{
  "n_layer": 14,
  "d_model": 320,
  "n_experts": 32,
  "experts_per_token": 4,
  "d_expert": 48,
  "d_shared_expert": 0,
  "activation": "swiglu",
  "moe_layers": [1, 2, 3, 4, 5, 6, 7, 8, 9, 10, 11, 12, 13],
  "router_score": "softmax",
  "normalize_top_k": true,
  "routed_scale": 1.0,
  "balance_loss": 0.00474,
  "balance_bias": false,
  "router_cosine_scale": 14.0,
  "init_std_router": 0.02,
  "lr_router": 0.000438,
  "vocab_size": 16384,
  "norm": "rmsnorm",
  "norm_eps": 1e-06,
  "tie_embeddings": false,
  "optimizer": "muon",
  "lr": 0.0077,
  "beta1": 0.93,
  "grad_clip": 1.0,
  "batch_tokens": 32768,
  "seq_len": 512,
  "train_tokens": 269400000,
  "steps": 8222,
  "dataset": "wikipedia_en"
}
Below are experts of layer 2 (counted from 0) of a mixture-of-experts language model. Rows are named router (the router's row for the expert) and show model dimensions 0-79. Each number is 50 + 10 x the weight over its row's rms, rounded and kept within 0 to 99.
After each expert's rows: "gets" lists some tokens that make up at least twice as much of what it gets as of all text. This comes from a sample of Wikipedia text that the model never trained on. Tokens count by the router's weight.

# expert 2
router:52 65 42 45 53 34 68 49 48 42 45 68 40 40 66 58 40 66 58 41 37 38 43 46 50 57 51 51 52 43 53 55 45 54 65 51 58 58 43 56 46 64 49 54 51 72 57 50 54 45 55 58 64 46 58 50 42 42 50 35 48 43 51 44 41 45 56 46 41 37 34 55 55 62 63 37 70 39 35 39
gets: "\n", " was", " is", " B", " He", " M"

# expert 10
router:54 66 53 45 61 53 55 56 59 42 67 37 66 49 21 35 43 46 51 57 49 54 53 55 43 61 73 65 54 64 50 47 43 47 54 50 54 41 55 41 59 40 42 38 58 57 46 55 52 48 60 46 38 43 46 41 54 49 52 47 49 59 48 68 50 43 59 57 54 53 58 49 65 72 50 62 56 41 49 69
gets: " \"", " (", "\"", " he", " more", "=="

# expert 0
router:54 70 45 43 48 44 83 50 60 59 52 38 54 58 44 58 54 45 45 49 37 45 56 59 50 54 44 43 47 57 46 30 41 46 49 51 51 53 50 61 51 55 51 39 44 38 54 42 52 54 44 47 53 29 55 71 35 73 48 56 55 55 43 48 64 44 63 61 48 37 43 43 60 32 50 61 39 47 52 66
gets: " ", "1", "2", "5", " two", " three"

# expert 21
router:50 51 50 51 34 61 50 35 65 55 58 70 60 49 54 70 55 53 50 44 51 49 61 61 48 53 51 40 36 66 55 65 48 40 50 56 49 38 53 55 53 30 42 57 34 51 50 55 54 59 53 43 50 43 44 58 52 49 24 67 44 38 49 43 57 46 58 38 43 41 46 47 39 37 54 57 66 48 60 29
gets: "s", " =", "t", "ic", " series", " album"

# expert 22
router:52 48 59 76 66 47 52 69 63 47 76 49 70 45 55 41 54 31 52 62 60 60 59 42 55 45 35 62 52 43 39 48 33 59 38 59 54 26 56 53 46 80 48 51 38 55 47 57 35 41 56 48 53 58 51 55 40 52 57 43 46 53 49 53 36 53 63 63 57 69 45 53 50 40 52 53 36 46 53 44
gets: " in", " of", " as", " that", " for", " at"

# expert 28
router:51 49 42 63 61 57 51 67 48 40 31 59 44 52 40 42 73 55 67 53 43 46 29 68 39 67 57 60 47 58 49 36 40 43 54 51 42 58 53 48 51 47 58 33 44 49 56 71 65 34 55 49 63 55 45 42 53 48 47 67 45 59 64 60 58 64 41 43 58 44 61 52 51 61 35 47 39 46 52 75
gets: "2", "'", "ers", "O", "’", "ors"

# expert 25
router:35 45 66 62 61 55 59 33 59 50 42 46 56 53 38 49 46 40 60 50 51 61 59 48 56 47 60 41 42 55 48 50 54 36 42 28 50 67 56 55 59 54 42 34 67 54 67 47 52 53 36 56 58 46 60 52 43 45 47 59 53 56 52 38 67 38 63 48 48 38 61 55 57 59 38 52 39 55 48 61
gets: "0", "7", "9", "6", "B", "4"

# expert 27
router:43 52 69 57 78 54 45 50 63 50 49 62 62 56 44 36 66 48 45 50 33 53 70 37 68 50 45 67 36 42 46 51 52 30 37 50 29 66 35 55 45 31 52 37 38 53 46 52 35 54 48 40 49 39 57 66 56 53 44 51 63 47 47 62 44 58 58 61 45 55 50 48 50 45 50 51 43 32 29 55
gets: "-", ":", "–", " –", " -", ")"

# expert 13
router:41 63 57 62 64 46 53 66 43 52 57 56 34 54 61 39 48 59 39 35 45 58 47 37 50 59 44 70 52 44 51 43 57 55 48 51 42 56 69 34 49 53 54 55 65 57 46 59 42 36 59 56 39 50 53 58 49 69 53 23 51 42 57 86 34 52 55 75 55 52 36 56 47 39 43 56 51 48 59 54
gets: " on", " a", "an", " an", " his", " On"

# expert 7
router:45 48 27 42 47 45 68 33 49 57 41 60 49 48 71 51 57 56 45 45 49 58 45 54 41 57 41 52 41 57 47 44 52 42 49 69 46 62 23 50 40 70 54 48 44 57 24 43 40 51 61 60 45 25 56 55 54 62 60 58 49 50 50 67 36 56 54 59 41 37 37 47 47 46 49 49 47 50 55 60
gets: " (", " /", "(", " \"", "′", " film"

# expert 31
router:38 45 57 49 58 36 61 42 59 51 67 45 71 44 33 60 57 46 47 44 63 61 63 38 51 56 59 80 60 54 37 56 37 48 37 51 52 48 66 43 55 24 47 57 44 43 48 44 55 53 66 67 51 68 56 58 45 56 47 62 54 53 51 47 50 57 57 50 53 55 53 43 36 40 58 50 45 51 54 52
gets: " the", " and", " a", " The", "The", " his"

# expert 6
router:68 31 56 64 69 74 43 67 47 54 46 58 53 62 50 35 59 55 71 50 43 34 56 42 46 49 53 55 50 63 43 48 55 58 45 54 39 38 56 59 50 42 54 51 34 50 47 44 55 60 50 29 49 62 62 66 36 52 88 35 60 58 48 32 64 40 46 48 53 40 57 62 40 41 67 43 55 29 48 65
gets: " ", ";", " (", "–", "/", ");"

# expert 9
router:40 51 49 54 63 42 48 56 62 47 35 53 49 62 57 42 58 63 58 54 61 43 47 41 46 36 47 21 37 29 48 51 49 32 39 58 47 32 52 49 54 56 56 54 27 43 32 58 55 44 73 50 45 44 49 51 45 44 44 50 60 53 46 45 49 49 56 39 67 52 43 73 35 39 52 49 71 41 47 62
gets: " |", ")", ";", " /", "%", ");"

# expert 14
router:53 51 40 68 62 46 44 53 48 75 31 53 60 44 87 50 49 62 59 48 63 48 59 46 40 46 57 34 44 46 48 36 38 56 50 47 55 57 36 58 37 51 61 61 32 53 42 73 48 47 55 60 54 47 41 49 47 61 54 41 43 47 52 48 45 60 60 36 52 52 48 53 48 28 48 54 56 47 47 43
gets: "1", "3", "5", "4", " G", " W"

# expert 4
router:45 47 36 25 32 42 54 55 54 48 56 44 56 50 68 44 56 57 47 54 50 46 56 56 62 67 52 36 48 69 48 50 59 40 49 62 54 62 76 57 37 53 65 38 54 61 52 56 67 56 55 65 51 53 52 54 43 29 56 53 56 54 50 67 49 50 48 37 55 41 50 61 62 52 42 38 68 53 38 57
gets: "=", " |", "==", "\"", "The", "In"

# expert 24
router:38 69 79 57 51 57 36 54 41 51 51 51 62 49 19 40 36 45 47 56 52 53 50 44 38 51 66 55 56 58 55 53 47 43 47 41 45 46 57 49 67 42 43 46 65 38 52 59 50 48 63 45 56 46 52 40 44 45 35 46 59 48 40 63 67 46 57 58 55 61 52 53 51 59 31 67 43 48 45 57
gets: "0", "c", "f", " f", "b", "%"

# expert 12
router:46 49 28 40 62 47 52 38 44 63 57 51 50 53 45 71 45 39 59 48 47 39 48 36 67 48 34 51 45 51 40 36 47 36 54 60 59 69 30 42 49 51 49 53 41 50 53 50 62 38 46 53 41 29 52 60 41 58 47 48 56 56 58 47 57 44 52 50 53 39 45 57 37 37 44 45 56 64 61 46
gets: "3", " was", "6", " is", " also", " —"

# expert 19
router:47 42 61 61 48 53 46 57 50 55 61 54 45 54 51 50 51 40 56 42 45 54 47 56 60 46 66 54 53 43 42 62 55 56 41 41 42 35 58 39 35 72 52 66 64 54 52 51 34 40 45 46 59 67 42 48 55 42 40 53 46 49 54 66 52 55 53 71 49 64 55 60 44 25 54 60 40 44 49 51
gets: " is", " was", " to", " he", " He", " are"

# expert 26
router:41 66 53 44 53 54 44 63 55 40 51 57 65 48 58 25 37 53 56 64 49 40 64 85 42 41 48 50 45 45 72 62 50 52 44 62 46 71 61 31 49 35 58 52 54 47 66 58 61 46 54 41 45 50 57 43 31 61 63 59 50 35 53 55 68 55 53 55 63 50 56 41 51 54 43 60 37 43 50 50
gets: "9", "1", "8", "2", "5", "4"

# expert 3
router:61 49 51 35 45 39 57 31 52 45 44 57 44 41 57 52 45 68 57 55 49 35 50 43 57 69 43 38 39 46 40 66 43 47 47 68 54 64 29 55 61 60 53 47 47 44 45 56 64 55 46 49 51 49 52 56 33 64 42 67 45 55 38 48 38 56 62 59 58 43 43 62 41 45 51 53 64 58 55 33
gets: "|", " a", " de", " A", " K", " Total"

# expert 18
router:59 44 59 26 44 46 74 56 42 44 53 49 57 52 50 53 64 55 47 35 64 40 63 64 62 56 49 41 41 48 55 45 50 51 32 67 59 58 64 53 45 59 47 64 50 57 64 54 55 55 53 39 45 48 60 59 48 47 52 46 61 49 52 62 70 51 59 62 43 39 50 56 53 64 47 50 52 48 62 51
gets: ".", ").", "\".", ".\"", " New", "/"

# expert 20
router:53 51 50 62 51 54 34 40 52 44 48 54 46 45 58 42 47 42 43 41 50 66 47 35 58 54 66 47 42 58 58 43 42 51 69 66 63 66 75 43 45 53 52 57 53 63 57 52 40 49 59 54 33 57 56 62 36 45 49 46 50 46 59 45 38 44 49 37 47 38 29 63 49 67 59 50 56 51 43 60
gets: ",", "),", "==", "===", "\",", " –"

# expert 23
router:54 49 58 58 36 47 53 57 65 55 47 66 46 37 69 63 62 47 45 42 60 55 62 58 41 44 52 63 40 47 42 45 52 61 39 59 53 67 38 54 35 42 61 39 43 54 41 53 60 46 40 41 59 51 50 73 46 73 61 55 57 41 37 38 31 52 56 58 48 19 48 44 54 55 64 53 47 41 58 36
gets: " to", " by", " with", " of", " from", " for"